{
  "experts_per_token": 1,
  "schedule": "cos",
  "batch_tokens": 65536
}
Below are experts of layer 7 (counted from 0) of a mixture-of-experts language model. Rows are named router (the router's row for the expert), gate (a neuron's input weights, with its number), up (a neuron's input weights, with its number), down (a neuron's output weights, with its number) and show model dimensions 0-191. Each number is 128 + 32 x the weight over its row's rms, rounded and kept within 0 to 255. Numbers have three digits each.
Before each expert's rows: a language model's description of what the expert responds to; "gets" lists some tokens that make up at least twice as much of what it gets as of all text. This comes from a sample of Wikipedia text that the model never trained on. Tokens count by the router's weight.

# expert 12
Description: Numerals, especially years in release dates, birth dates and table rows, plus ages, coordinates and measurements, such as 2009, 1984, 95.
gets: " 1", " 3", "1", " 2", " 4", " 0"
router:135160234105119152178070198103100061089140136169148163141104110124127108106154103163108169111129149106143109114151128216116107086133108162146163113144147207106118124156116081159123109121168143155160113120097157158157182071113107095169049110164107084125171155164195077087136147116165148116196187158125118155144151163085161149170138151093109087050081154121139109111145114117096177069152091132161144114151137112115099156091102047123130190119061104155140135139092147135122121125098155137140149124115127109169144139121127081142163148147151110121115142115097186119139149119117188137
gate0:130134146136167175165128183110094146162068147081132094127077128142172161106143139125068140136201117169102093114126083129092119161156142144126117110091122139123109098165090083186098149125126102068118163096075152206156102063129150145120108140118152136087177113110107129073128133171165143186158080153138118144122112071126205119166129160175147198159097129084177111092101119127153136106132195137097136152151151090216153140130099117137096072054094146147136150118179138104166079108108139141146124058101135138101077129085114085121126130095100092117082176093140139147118120135132155200
up0:139119179109059103121115127184171159122157125080143155111113126152157127127099110165135088108088112108142115152126129186141116111125110132130129123146107122092088113128087126150155136103128124180147153077106098122078093161133107192066137171077119074097143108146208134167161130166059141093105117144068187151124128132139107134100101122123167123104179120155207143114162047144102170166127116100159110216093110168098114092103164188145052133164098135172147126145118151097156193123102081149068173157121065114175179132133162126134114108150203154144106141142124148101149066111122160133
down0:134098199121111118159130138135158182133125147139094165109071146099129142153141085148142109158063157162173133126129111143134182129072126107093141125084123118131141127117068142161123139118187131115088130124122118123159105123134131107133064098083118105126117119096199111148134166150162151146066130154191082093067107141132099119103155142141102140119119069147133106100105101146148104122201183034123147133117103126168175089163226144109078176179174144067138152074154131123152137053135083085141114127101114079154127122157164143168127136172133168154150188142063082139173056102126155131
gate1:114112144127133076104153047149134106143205089177100095164089118132113128139078103140093112138088120114136157126087179144138094143161138150116117140156131110139175109156152154095131162172166077185100105130085145096181132094106150102075123121057119106121101177153149229125137157150098164138142168145181130091136141095140106181151126102142129135112117131101127178119071158069081101151122157131132109088149123175120042101117125113119133113114092092125157168073132077134133108151157055026097067143129103133122114093131088108081096103137079084121142089169119101124070144115137174093
up1:169112101192120056167121146127145147102129099113138079134134070133149160195130133096103176138105130152128107173156108108083099140099137093151161085135050117145180116144139119130128167110111112121157172059125164133163079144097172133108080142150107158154121176137139109131075127132159062140139153142095073138081131128138148127154142216110101157090144108170156157143139137112109104101151185094124146100128101118168161107086104170097149171200212040128127179177073079124115166156101163178105097119105130132120127096103117121069120125164118117155115098163145060166145166121130153192
down1:107165136120111098115135113126137110175096135051098153145157152113098176166054111149112151088108158168167059093116160132114145085121115111111170058164136122099192095153098128123120123190153082148122097123090152102113177099097077123121119079128151196117135126087161120106106109081167133195139170101170111087140162152158144129170146052138105124147147098151110145129177125148018134161125166119107131152084038149133116129169120154122170166167165086117089149132096090143142179122153103051080156164108131087065137129134152108096146097140143119074141145130104123122132133118126058132
gate2:168159104123172108079166100133153142110159128066112150154165117174168101094126101095083100093094190056102133169130133130134184111106142175161104167092152153131134148144114063134185088164119115079161125137103150087128078183078158131136106101076118101102185157080150104143149105118140117141123184154119173128202130120146134117110141154156139132104152165168168128185130089102142158094140142165163137102104133159120092191183154092113162072190089117083183150129151170170113093117129139113170148112089093138150183128072168123131143124154196151128119090135110189098114073138204129140
up2:090076044118130152147160130135163132150148130158122117187092123164138116123165133078094164132146121127087153126148138093137127150175093115159094176093109157118133100077125099166153104152087084036157069139170128148167061127146110112118099140093114125144134162108069173117153109180134122164094184134152161179170100109120142096132156123157142122101175159117179136122121108143143116092136150150156123101069202156075098130073124134085170085141080090129123121145154139213144137163173133153150164148063104149177117130072072117113145117152155106089085077164054133113179127103136121187
down2:168164151132161111113154132104104232103220093184139123141157160125138136096111085130103133076127096157113167111114162118142104118121108111164057147141100108167116115109176111180161112111158120099133140137098136118132138118126144143081133176072132129151138161113163162197085110161143094111122098164101070058085166137160148169187093151095103143115124117162110084106134167205141211158155107127066113148154115103130056100116084085229136121077178106107132155126137133102104109113148191145085099130155181165094139119160092107128143073132134156157127138155146120151112095163142127116
gate3:113121154143150104092135109087176139142150140119156155109124100136184096140077094137151105179154092178130082166101165147128124148146086132132194111195118080148137125108139139162200071130118129122181132146168136102138140165088108114123149115109133111135057147152160106178141136162150180097165145134109195146191108224132174196130089102139146115101097065149081185138135160147098124158108145108107115095132144188168112134147136114113079026188142150142064080108140094166092147094133140155106135123114141146118183161138116042164129127114074115123084132128136102167150138159144148177
up3:122122128137143097107099117119131122133122126037153112105139072192084109184119146161145168186124128128136089110155146116127095125119095121103187161151104095101169164112119143123140105166085109160097167077098116130174097126180093107153119180069136122089155185127124150172094140099103079131173136170111147101128153135092043078116123156141137119157040168139097107117205175162095165127136214105155116126140174131117106115096106116062086079092163141177118120135125155070119120119189121123108122161163154091111096121106136077154147143132074111157152198149103117091066080139110104094
down3:147202135076102158116158095088095134091149094148132151097134101152088090129197147157126106086105091127113132108161138148139150105146096097122049116129096132163125217125146126103130101102137107223114116081131080166069129113138181157124158161103106136135130083196133095155141098124051132149151184125100168150066101129147197102115118143147110170115086105144105104113117152157154138130141116122139088132140116159205119149101088092109127087048103131082105120201115149136146123053115171142134117126138080122123121175107140055121088098161149161128085138152104169135140074141162190147
gate4:102158168101156129102183127180153133162122161124124151159134118059102088130110121122163067100205110074112091128146140102157077115144103171138122104156109151131135096078108104087151099137191126139115051173080107122122175135151151153169144151155082133209147079104117145091130139126113088188097146090104131113174159130147131117103114161142121097075130137102103108094098115178084142097157074098160116108124090123089088136070123116121159087159140129127186157129096084185124137163118058076091062156131092140130189155149114111111142069060110091125116139121065144171131078134155098071
up4:142090154155134137163113055111170097098096143126127123132116099149109140155121136141147180166092129126150114172161108070127125111093107146172141102098074192120115180143125112088169092122165142126160136068174129123068120187183129111135165179189091105113147125131099137183167120064146145096132108095109207126151043093198140139148147119093132175089107189131194106091089093168122142133177098101172179120075180129150176132127149122116160097155121127137141174090172145153172125152193170130124128133163143146119132116166072142130150164160176082177160114086140122171116143114156153167
down4:145130130143125148113105128122115063131174111061197167134152178144173181164091124129177174078114111131066162088110167151157114123151156147098178163109080099176188202164110098164167139085146134156100139132182130106157143125096107049124140106152151184112089105170117108076090137090119137126120152118123113064096115173123146103163064137125143110119116068156153091172159107150123161094181149146117146100180189143123132194140048171129139085177180102178098142134106140147149115150128115108117182118110140111134116106159140163112128174169113129187131140105117157162171072159134092119
gate5:092087137122080173133124195055082076125086063153136152125126089134086103081150138132148123137147136119146150134137134124115082114215166151090101123145116095180080118158124083080150128117120114160131151158093144141136112088166150130157144091105096141088094166147113101122082104102140166114079163149162116140125159112185147118135153153115096105099154111137169141061160088077128080128108142170091194152094133076120139140089023181157132081112154158138134187138136136135168146129095124037133075146057078163099092141112120108132128073086133146088146146148142151184160139091090160135
up5:178127121128166133133165120163137116155086108146076126141142148102160180063100148142131119147074105094156142165100110083124138079108120204164131158131103149088082151160168219146110094120099096150169096078137125142101210095083171144104130115113152082154141194125108149131133048167109158123122109114109159166124124121106116101175148120173146165137146164109146099183095097138182156140160168141127161116144121151158178120105164092107137117154067161161154163111095093179127106106143096119145134119168087088119143131119116061082095122132065169079145078079162049151115159177179144163
down5:193148107131120126183173129148149153156178065128138077103148116211107089078118109124118152096140121109189110098191090141080147164085142094092038110130111129152068155097102101100144126106092106103089111122114127120181090150148098169138143112091083127114117121108155063036094125152102148139161174165180180160123174128083136116129116140139107109092182150111145157136141119141143094130146104105168134148111139106128162086134137128199173126113111129085138143078146147153133140105141061154131166141127141143056139165087169062099173161086140167140045107159093157124160119093139168141
gate6:153089198142110100116157138123128139082152133153158132155089130182161133080142145132092160138166082121154200143051141102117118110137150139130097162121155180178112149100101111074110154117152151141106078132116117139102175068103141118174131172159068092103110165220128151200192055057145122061130111125107167121115181156085143099110108164092154125138133178140135102112155126195107125120149147066125117128148115162174161168115105131119146113171070092152046144135123089125108091142165175096156143134109120161151135079093113133095150129120149095106145145152050167085151126100136154118
up6:161079086109160146140194125143160062117117104137119106157079098133197147125190098129159151113137081143146140086151093156155075121109114097203213122214097106157135137123174156104117164090111118120110118184137152137161073185145128168104149147075097141132104172126113083121140047141120163102176155208052095113115136160137121149084159155115107126172127176087109107129105109144086132137133154116149187133130186133121043159150110095139120187135102177140100136114150124137146088178137083146146118154133182138141084113071130098116124138103118083132113104120115107142172156146113138182
down6:098128187200116129112155154089145169121089150157172142134122167074149076125077186140115081127106116101085104105136109129111170110174122134056145131090072090142096170148126138101175081148092140121123144110131197151129164134130152121110059154120119138138129131122159117112140146122141104101120143171120096158162068081162176135077154099176197066138114105149133124158145102108150139155119194099085118079162227162117089121106181105159120097137180135139130138120068145138177118129121073127140156016164071105146113133090089116111124140145103061125185119122159127152141084121125132105
gate7:137163146127115127180097144100108071124169130126097098104099151086096151125125105122157143179145109101160145199121097099120127164134112111155123102147084108182120152135205123108135103191130143141115138098117160146094161154064110181151118198195115119163138120118142117142123172175100118185131106157076178151086070142117220123107131128123154036195165132181094152117126166178085131086073080135169147122157123151077096129095133159135142061151185165119105151131104111021094138103101117111141137115111151170163129183188135166109147108134152167111140149126137104131113147124162124089
up7:142123122134149153135118093122096086134108125128171156093132105107107159072086118150111095100157139118098195126157137090125087126132158177121147147075183132147144126122140105074143158159145088179127128123143167106133142151138147131141059166105150111109156125228053121054116147170140139109073141128182146119115173148088148154089119148117118109148109145071174106148159061152131129128128116137018125163071140145129187094108123077178144130117080143117096123148105103159184134170142128151139147066146110133118114154112098171028152117118141148151148087071061168133099203080154116112
down7:150094114119103150163107093159114145124153121112157141126135128110137111048106122155143113080111106189200156121098130112061177095093142163121138151140126101123184111162175105144138083116163169087117071116144100120113140056080107099151110117183090154152212112144114150137146138125131147094067137117172161150123119173144119111102090090107153124144129092147095111163107104121154140090168147153162175160054138078184122105123123078153107171095136110167149188113173098115096116136172091125146116167069136130144115094125135080085184066170187094161078135127096199100141073096117201153
gate8:156174153069042169119097192143153118170154104138148076115111142095158108094151118098138163120155139146168125087145150205139145173141115065133149108124111054072154143107122132113121147142121134153089129169136156171158141165162133162141104127151135094182122177158105082073124117121082086134169084115173114102149109145133132158168143031144087165148194127168063114112166085145081159165155084120119136120137122171124103172091053095118121103195085114113176116126156115099061143158121081151113142119105106108109165130157140165168162127048159153139154114117093132101118110131167161111
up8:133222126117170125177156128056120109123109154180163156079132110041153192151140073092200109111118125122083142151103092155141055104138164115095143169137126127116147129136106150201137115197131155178109181129149164107080138102124141133133132160097100100125085140148122120098119133070114144072158074087157117077129111185149113145146121067117115189113143142106147130209149110146105137112113138137106140112111105166168128092086104161058174147177090103143091110135137163118087126126068071134121143147106167129145108158172110180131126118140125165180075158119207114115138158128148101132
down8:108102167078164193132139110098159108123190084153219138178116100125116111100144127178127152100168138110144115094066133136200129163184090109136179172109110105128164160131180185116072119093077142117132115088173153105130158068134112151154095104102138085158143123100171086141142087123105083138191130090165208092140095052121143166113062122109201166112175118180136137103125131093111169172161143116094096119122115116133098166196143151088144180121095144113142081109128126082118147154139114109142106131096131141148064127137141131104170139110082071112091123134113122156126093117186140105
gate9:160143066122106146122125127184103119150155169138155096136151139090154133161100149209150062078095088129052115150130110103118171134130165119109169126083118166145112160169119149159134100195010140117107149094104125103131191160126156114106135121123179146102145156136148080098119161110142181128127114128152126103181153146111126107076089066193114141097027185092101090141131144125142161142152138122150133142146127122204076185161120139128124112107122159124058131065126124147091145122114215128133178144136101112112089104127131081116120093155095146134092113083197163118148099127121134121
up9:130152098160175116141111180141132147093112121115136159164146138115094183045134177164158110136094125045115118151158092095160150113125139156101112128105071130094092113096155143149145132161130145199148196093110142111115179118119136153110123163094098187056167210188099114099156112086089140102154150101120130083142151116167150083121103110120132108156150123162047144122220144143083163131127111145144166133105151144137096163107146203107101092116115159162122130071097107146097105113073155098119120142100078087135147143064159112081119100123168126127188159110176176110124202118127134180
down9:139127156132116098095163089102108076115165132135131154107140090121109065117143167078130104123154194106129155097116119124085184149111138138151195136098093137156124121093116133109097089189132106160109176123119130084173163121092197160108232121109110151101084144180198067102134133145106089144123072129094152142118127155160117191128114121163137155088168121172141075099121089143110118156142136109120114115173104140131172147132241164082082079106145121145094134115110160135162128095157082171135120145152135155151131124082119130085136125156086142135184096175222146121085104148154117202
gate10:163139109029084133132157158101150059089145108067179103105112187065131141172148145156025115127068104121039141138160122187120169106111103081131185146105119146080102098099097139127139128097122120104162149126076149114149092121096123136141170174112064127147151138100046102142141162132146099154113112137096169141113118112115139121161146139097096136100111145113178165104161099145087176077098087144119172100172123179156107160161096097153112143141069143090108137089115154136150096118188165102148170133114150137118156086098136124105125096114174157108159188134116166087141130160123185162
up10:122112092168200144140131118088133096103110124069143130186101080201098103125120168123089143131122125147081090098142227076127170145136104114158131142134094138104141147147162102114111165174083159055151139116171073165117119084175126189176126174112112105128189192119136105134146138166072082122100160155172122150166106113132106084132101103107173164174106114145087073108151107127069082103100114121193116167126096102106186165114172147113150149132145142164075129105116124070125153203166121077119173079139111113120102100150151104159150087123117113117129073154116158117140196115143099148
down10:151158120105121171114130144113109113114162081151118106069101156094161140160149115101073155130157090157133140065134136141166099120116136138095103125078157129062075180095160232088166164116135113190138061131107143084096112097119119102053101106144140130139155117174128127096126147083128124121101126084093127199058152101155104154149118176127108156064091107105137174128135112143161109137115170140112094115087076074118148074162166088184116113133119088075107070108128143102105101105130134093106130137122192170137129129134117150131108132185089075130133139225116135160084096050099137104
gate11:106152190137151100128135124138111149121101067076178156112123156121149169137138120115067131133131104135133111125140117143156125100075122070108136149135134122101128122158107133136119094169136141093104108155124120095096126106073161168142102079089182068170167105163120118115143104093127205152149114119106128064153120161117128086137136110133136140125179203126146114101175141155088066126124123143176118145105069086083166149169128174172120169117097150139193191118149182135174149094066224184127099177141109109071054121147115134125151102144136090154164157106219147072067113135090137094
up11:102086084087090113194175068105181142117141105167138147185132137147065155143066160098156104138207112134113090134127107141143129121156148129144146151126156087148112162054124150140165095105137122107127146124167076129105153148176162156136108149185093197117114182103119115066159146167088130159114094171081180069146090101146135109146098115091134149106126160148195182115126166102077160098140117171135094076065209071109152169130146120102202112164134129127183114104128070165158113116132124141143145116118099127137174135135106163163142098128104109129105091083124114138110138042149098150
down11:174143157137109158096161196148146193145123116113062130097146116186112106135142152144068086096116119102095123095074116118119074104094098097174090102134178120096112153078140052081114120085140147096126111199130132164147126166105138139145108155094194109167147153140157158112121093112123108139116148125150137124116131113106142074164126135094121172107189182101131144156016095105096096121070204125122070120167161103106138116101150105130078127098093107169128125089173116161090114151066136116128154135160077085106100143153031086131157120123121130131121058164124138159170089090135119122
gate12:128126105147168132124095200110137122125156092116117119102124139077088136086107201077163100075121131088150190123119130132155136138101115150145201105098090169104135110109085141153139150123089128103129190149126133141104145203170127130154120155115100141139162145128189138103145122110038147126106079140129075181084085165129114121135146154138132141095173143115088138153166093137109133177163112157147087122122114201124110183130158103099106055092139156123180167090120100144182125122183165105187175064103131160143126113136174077105084136085131168171202115153123056117116095086102193136
up12:133115153142211120187117143106108158143124087138090118123107129082098129068127120121145133128133109147115145103136164138113091187083097137134133084125119148161120128119118072118129209129100151050171106138114158199100155153099072086135140141134085150112136059113220177086136144182133175136103123144177057161154193140148170094108066159118107140152109136145139178169126189157121161177109095171180097139152086121110105142116095131183177139124070114157165157115095074137109108161166096139114102106109075132137118129143108118023134142115166115158141124175136135112096134086142171117
down12:130140090178156106112094136136136186133130149156154191127132119157110114142070197165092099104128107185139069107069131103124137134191068069138119105131139139119167194113129135092052167136170128107154095131145077104137132126151154085138111127144120148092157044112173181176066135150092134098140147114199096151106064062122115156080079154160081098140119077119113118186090114130130149118144072143055137118137125072146132103134097158110165182076093127105107128095092147140091150138143116174103143135103139128182167116182126161090127137203149124120139119128145163175127170131092113118
gate13:179155137163139162131113152133131095098135118182159056171124142129145160167152141155101138108114173182091115132185123143144104089179103133095140147144114109135143144136096120130079107085163181097160173132144152093129073120184122114144147166169131109088053152135179139118091147107104151131131080092150124124152107177151093116179032137061122099133096138125125126169144196168136089136068158108056092170135149161100157147111146104149097080131150121124112078140140117129085166145126167082166148152152140102102079159113106131143164099119175176148136158110085092169185137166187085029
up13:116191135137147131155150115109156171111130161127094118114125168175118171088137143203151092112145122171175137150170154098132139189090116123168172105125083144051116063123088115124121136107115107049164131114129128153172130134093149174141154120152100136080135149150204131146090131073090143147143119196168127155053131092141161147122150112135122087068114093149122162139119138116171104166155161112133124138156135083159185131112121111122159162170158171100069156111132136177121135088107118154116103134138135095196226201077127103151135116088152092160139176138153154161117114125021141148
down13:089124155102109117164140094075083141141116090112163155086105118111117129153092097179161121178109131135116150155151097093113166100083125169123100112121065073121095082190065151153121122158154093149126137099109134134180132093095130118142152107153143099049131152092073075212112055112128111166160088148138134116084113118132198159136145099121126098154109064096105123149135097085142119129101112098118149156151127096107103128166159071098098069069170163099161208173110117100158112125106141101114166093182191129171157118144120149209123118135123146156117084102154141074104181149160079095
gate14:080175105120152106141137065114172099140047165175133061164127077136122116122146142036181114122131135114133127130105175090119126121138122092122083182121149166154175153131160171152100136161126116147098150105108142159147163143109255119103105124092074153141109165161166161107097146114110092138100122089133178111135094098168143185131127092124137154140161144132119125115106108150097093216117087133165119140123147134103139088070106179135108069140073109134155160135126163152062132167146132110182128090137107160120102125112122099137055158113080112107108147074133076178080130112131078178
up14:170179099138149153187112119111138140101073109177133128152102127066146107099102113072134142129096210119137118142106185141126100190123111088181080178168115138027173096140134089147117134120122118156160157139151122173148202142103134200131125156105115106092170145098154154136137103162160141096157151122200137063131060130128121114122125130139112133124151141139127134106040118174145106151111122090148090118159117104072116142149088208172141060068072117147116145154177126090135151132065145088100107172153128069123125127138161142092156175155101118160106168141091164113091166129113133127
down14:156102140135143127181166192103096240100142073148107167158114179054130071108143147136099122160109162178124117145133084104129171161148151124082022152120161167113064181098136092121139159138113172109098115116198167195153171186103128155113101118142166130101161159141130118140161137134176135120120118164191149101117057206182128117118105138130139066178148167159094092144144169109139191128137083123139078110182131116137114118157152144113155160113172159081138175101121107119168140130159164123133137106119088082113155119105137115137086136126086126117125131149166114120115107131120092085
gate15:131178168119140149125135176110086140165141128106095092090121154111188167079179135170086097097122140142089128135143124106124142150141164082083106150204165215106122154136149124159116125148172115131143072174085165170134114111133097073148144100102114163115093143107176088132088104106132170181078161154120179156078089084071139129128110109119130105127166145177198083052165172116099137161122204099090145127141091119157099078142102154143149093095143183171132178144111087165081139135116129157165133082153112082176123130116127129162154081129129191130159138131053132142187138126138094101
up15:119134068139101198131189126109145162083124086137119161110142143134146121112155096108068135103092133176122111100180064116118097120133109147085123111151138125088134101154170135104142168138160116181137106083164143129146220157120111169120091095163110158098146156098096119111130140148110079167129135119125211140188084111116169151153118154118112090087183115106109150091124052075099112127150112098126152095191154140112101155157157121135108168184045109094121129127114071128179122043167116144118142184081148159210140085140130164095102116115169146136134107146180136071182175136135167112
down15:108177200107107156135126125157108147095137108197125112073177144143150101136096146102196168095154121178149117120123187180125088067127092143184152131104133147169142183150109074149182132104168178147180150153167124126115169110108166048086138088188129107162178120119131148144132137119111107078073146065119105116076113181160156107140090221144133125125135086143154098156117134117122154100167138104112161167088093153111127088093089092110169085138132073133186124088141177138147090118143131150127108105153123114108142176139180167172118105101112089167139114124097172167149173098167152175
gate16:126153162049144181195104144153094215125188141095124132107125133100103098144136152144112109138170095164099117110141153185119126102068150166069114156161191123160163136177169147121138187086137177161154088098077168115142161164112135094171127114113127067127104103080089134125179136138192162112170114086129133110127107103118145117122125111131141106030101161120189118107148097105118132138171175111097132062091125145113126164159141093073148094064105144094171068142163123125107102121152160095109129109124153128099148144109079206143092148113162150102141178174087099152143140151087100151
up16:145119118150150187133136173121098230156161121118119129135102151139088180088106153114105168146133096094120109126173150128070143109109178157116171154154096197154164124137142093122100115120128166109117143120156106191182137158170095158207107169189151147137106069117098113116126119170155105148120137154168080111114106143175166088167166127091106076158086145109160117116161100127104180123137154076096080062146100126103134156143147141112130078073173131111116144147130108096154141086089112118113155165141154170145114132126064212084158170130163114171140181125136022147160164145099158107
down16:136097153136124156075191181131132085069159113175104166150106088099173126132141146127093135109149036179118121103143087155089181127138160151090174093126136152085122134126120183177121221144100139167127160116165111090103132176157145176172101133075199124148122121158066114095100109116142107135107139099111120083159109076110155114082125096149100156107129105091163170008198134103141129192162170154103135106170096107115135202114165146113145139136124113088163118100094180100099128150142132088133152173141154123153132114111172158108133137143165094145122135144133074125156121154134152186
gate17:093164092113121117129126158148091221114147135154158103165137120122107177200069138059109133136133177103187141084122145137178139109199127139149136136111142112092129109124160170125131124100172137118189140123078094112101113093094171149157098083115106157104087151134061132154151165114113108057104059162120116095162137079137143159128156154111105150100116134154066112149136078153135163091179118085119127146171057143149098154107177124198146099044101095157137152139158174139065142075115075118102127121139096157112136108127139102159122077125126125056139171113196141155141135109149101185
up17:100172140110138106121192106157162134129121191112115176156073143112150128149064124098100159089148168096071156153155138108130130108130122042125134110116106138075093153152141148153173148105106146150155140193127164125092144158137141191154130080094130124133119164134026059065136104154158147153138145132080153131139146130134098122165199091148128160113169103107095127122174108113133110072105151160153092061143129117142174099075165124188134131099095129089111073143164129191143159134149164186169116158136095105128121173126124114166099131137159113036184080082153136193112116140158133156
down17:134123106166153165136152090093145051098126109095167113140128157189175066100081146129072153075178135162142116061079173148136119121109099128151098127097172119125195105145114092161135084086106203102112149129099097130095198117159148202148092103136172142119111134163106147101147133200098142169118140091173091104153171126110136147151160159103128129172137135189092123119159089113127155151117167126095131119158109133061124101125115075174156171140111133090099124149074111173144139141123090088144138044152074129163068118147067112088130161130168138093128076119159143137192121111178139140
gate18:071048116122178133133134170104109192111131139135128125103120136096112118110139157150103106094132170158116167101162089121114129050222105116102138100218084143148072133093124149075179178135142175201134094074128127077113102139115154193145103092103185152179089131090156129114107131121187135132146116131148110158182140166145147168091167094139196146159097144118173111171119132186096135117124152137093081099098148172141130121126076173139135146101113125152117126153114143114086167117145150142134200202098117144109150106112126200125095150079124064152112170151131123145140119128135164078
up18:190127185098076164118041134146131102112150219075135154114137164161088091142050159110198174181159121078107100102097117118103122154134152145137106118141135064092193150101117084186083143083120095076161154170081106151125098108100097132114107162143068123135126171151094104160122085166111094176113167105098126116119066128135149060177142144111098073171129117119106089069162129095131114111123122193148136133121104155119096148174132160133139163152092140088137149170146138130132151075125137121074118106137096081125128106057128153105129108100124148131172131122170130150089092138151143185
down18:136117101163153098149182122187225189055145108152106140146147153194109118199141192133121083146079139151160179082161109079145132144146129097101118138088094119071160147170131185116126176130075114135161184107114138124121131146166128108127142125145085136104160113140115127073130122112126135168148118124095119115164115057129169166100143173178155093111064135050094193128147087141119111128124175176175131100105117110101118126114138219147090140150080155109118124102118102154125122178122196130134113147175112156128115131074098116113087137113134082132111082137136043124122133117079102089
gate19:152124118075055108078160092127122190115153106146175120153056137178136076139178172103144139144118093136102159092123163121137120111129183111178099092127139120141210096133143153145188138092126146075165131151100105149095162144084115148195129093082124172153167120101122127111153122083138124145099179124165078156122149138149150111139133117066142112176108156148103109160139111088137127195067071185144075142099137150066118123114129109141164168129107130093112125099121162137139150064145132152179189054153184133110182140139101110160117143173149158125216108130142127085096146191118119077
up19:060128104151125192200154128106135075160099100138121104079109121084103154114183110117098103107095079123092164134124121098113132158162112115096163136158136143092052115083086182089162150134125120126163106110124178081173130125148152114127090195127141149087101105126203184122137127118161144076126097180154147169164111099127112066102221144137086152118162107115109142105174158122168132141125165122095122117185130143137084161120178116093117174176142139137126146085095149117164104206105114110159116140064081114195131086155146157183108089150137126113131144152088140199098092105104123075
down19:108129112094140123176139088132163105181155154141122169121153116106100119175099062114155098139128117091116082180076135120128043122074171064092122124123119176078112170106158115144135098156153126153154095107151111120182049161138095114117165147072114135091133101083120129118162123098160157135091135136156177126153166124152178178159116083142110135145066170088078177185110129171203142127128111116067178108110090125129094130132107122164115103146146182155188131152139108109170129166136117124047141159141155131138148060089125124112159121078169065103148130143149108044096098145108075109
gate20:147156122098106121131109119183184123170050122115164148114139099151073135091084153182146142128141076117115144159119187143129163109106147142148081155176162191124207096111149159134169181189124099163102160113127075078133156156117125100116170124155107120154133143214089122108108107076173077099112137122121098150149080125109121137135121137154091089180092036152108101109121183096160155126051146128034123129120147121108159131088083149080146105117182082149186146094091138089122120110123163126090149197124105096156101143149091145093141149178137156124085138080110147141138124143163121124
up20:157126098091076126129186133130136155164096147174117120140124145186062125140095225120110133133145154086153165101148168144171133077104174156158184101157129169124120102124101143088200179143135119112125186126161125106162075090169125143105188119105099096144105152122084192143138149104135065104182137156134099077106094116129136118151103139094138110195068056156132105138124170109149199104122153118094176158142156044128103109098092087102138133118134040155170158115141171165133098130140150125110116199106169100188137122118120136110157176133140108116147131126124127131087108188154171129
down20:182144119074124185127109134139170143060155150154112151108120187146132104128232155098138118107186101135130106112189139080115152155054166114116119104136131084137111100117084141058090160139134138186170149130091140170149098111112129192091123142081089133139134133159173189076184151114124138111134118177122119149172115144109213110131099137109148136128078140079109115149134107107118119214175141109150129100071105145167128142173120150097107118139079086146107175118112169137090116149153100099162184097111108094091114080078146121103122149161120145158128135132119164133107035128066132184
gate21:168138141133151080176129161089123137121135082124133088128141161117101115151132143101089102206162162120110113102120149168115103179142063147104083151103128205111143102103177078129123168064127090167063162130083144089127086140213109112121113101121127083110078092101110126142089165129172163075132142117107081148128089100106151091134161079128111188082105150097127167191067161177094148151144109127125151172103068104123137137153115092075104144120097150129138144108079129104093123111123105087115125136138147112089140154124093089133145087062185163166139142132051086147218134162095155150
up21:130136119172129159086146164138128090089107204171116093144127077143155094128117156084145112051145132080166076123114148127138110115108107123172183079113065124082069143104088089144139126173163141136194155157120121167093113137116144155154140221127133162189167136143175101097146164086114092178097135152120181185181142199101136190108137124088137101143159075112169084101157166118133116158107119116167157127138117149201111100139145116139185152110123131125089091124114107148117168069120095080121156179137143131116135057096126229149119143099152089125140088123139125137103148120173142118
down21:129104142113109132100044181083153125112169164144113095113132120137082152156104137119126167125113164130173144127121178139120157161202107111138208142123154067063085176136157092132153103150098126039110200050127122159146108064148126111133075086136105057142142140104100099103138139138098139135178085107189109099160123147129081128127138145119182153144123172126147109172144123111093126132145151172159147087122134095096099168083139099086168115112172061109133108155129131176136147201099148143109153201161111118105134140119174117141056107110123117128117151139078095206130115139128061112
gate22:192139116134151209160179117131069098197168084155137118066041096089177174128163080080162144098145124093043115122150133163144144090208169124123110152135125191154130151183183122114092141110156132129137144123143155130104169147096171116125096136094086176095091125131155156110143115145121120124153101147127065103196152130065160083165110126093117129123115158092112162121194117136128121134152135144117154112159171145186110168150137088109120159129087157133084075133097109137099155102078112145144141134106142147111173123110174209140135137142118155137095173127162120148146127105122209183
up22:096084161156093040089095100092149152151092147150138169155192126183112109131094153110161090158116169125206108136133148102099152161121107121155146141116152069120111145144078135105138129129108144115122127119106119130130081117133138134135112135132111155169172121148068128177081127160173102166090144123133127138071119087148081119075076142122112118197143122159142161075097115191078113111087116151102166137118072169100203118098111192154146054094138044136176107094153072060189112141144160116144181157152129136201132147098140117113149144130137109163133045122140121149128103152091117084
down22:138135095156097130140092107087103167105145110146112147159125146174125154151134158093166129115199129124136123063081172091140121131155137195180095153125134128113090199086124141106162134073086116185109162099169149177090165152145153112157118153150168098115136098151166145132071121155165127129087202132138108140118109082121195125152178133174090190141164115123145170052145136149109171166102103108143125117115160124106104097083063165169135152078146116094170134071071123065097074095138190112080151100152118154144112166100125139139137159129128131136088180174131103140115118037091164166
gate23:147117164163154227140100103201135161133106137069134097153139136096181135112167135131091156139137135141138117161118197101087140096080136125125095160174106128107122135143138075092104121118065119103205115047107112143098088113115138145147108171132084131065146157110118112117103105145212146116148122112117118117128140143160162138120095080096143152157101121147081121149101139139139115085203165137119077113116197163174113145125134185126092167148106129053081113101113052186118113072151061100089158150094178100144120117119146170108108160171136096170138174161154120097128187079122150124
up23:116131124163090072146154131132144145138140180137105152167060085105180099094090139069164177107094128129123060158140071166136089132068144125132086135114117105099075092129122129119160112145088077119081144155122130109118161090119134053137145111156112015076096134132145096210136097107137121111145133165150189165142132122138152120126114149087099125096170124091140155126071116075180100100088145094134172163134087153113143102140095112162125172077180135152137121102170210121096142126105139164115046105159165117120085082099143095130116174149142166138109069115155163141095156161080114128
down23:188123122087147103097087076129167216056126156106149131174129133217097131181143068169130126124093167107124099125091197125127155130097061114187122096121135105126153097094119148138196090126188143140141152126104080156116090086102140117144085130131124103124088143121162067187117124190095055094112138174147193172160128072124079067111164125135106145108106118188100132114093103158148160144092088146061128129166147108167083081165112125116181126130113127119086141077120120169081084140169080165168127123098124126106103102105121138067141121147109105110124125139145148126112130111142155143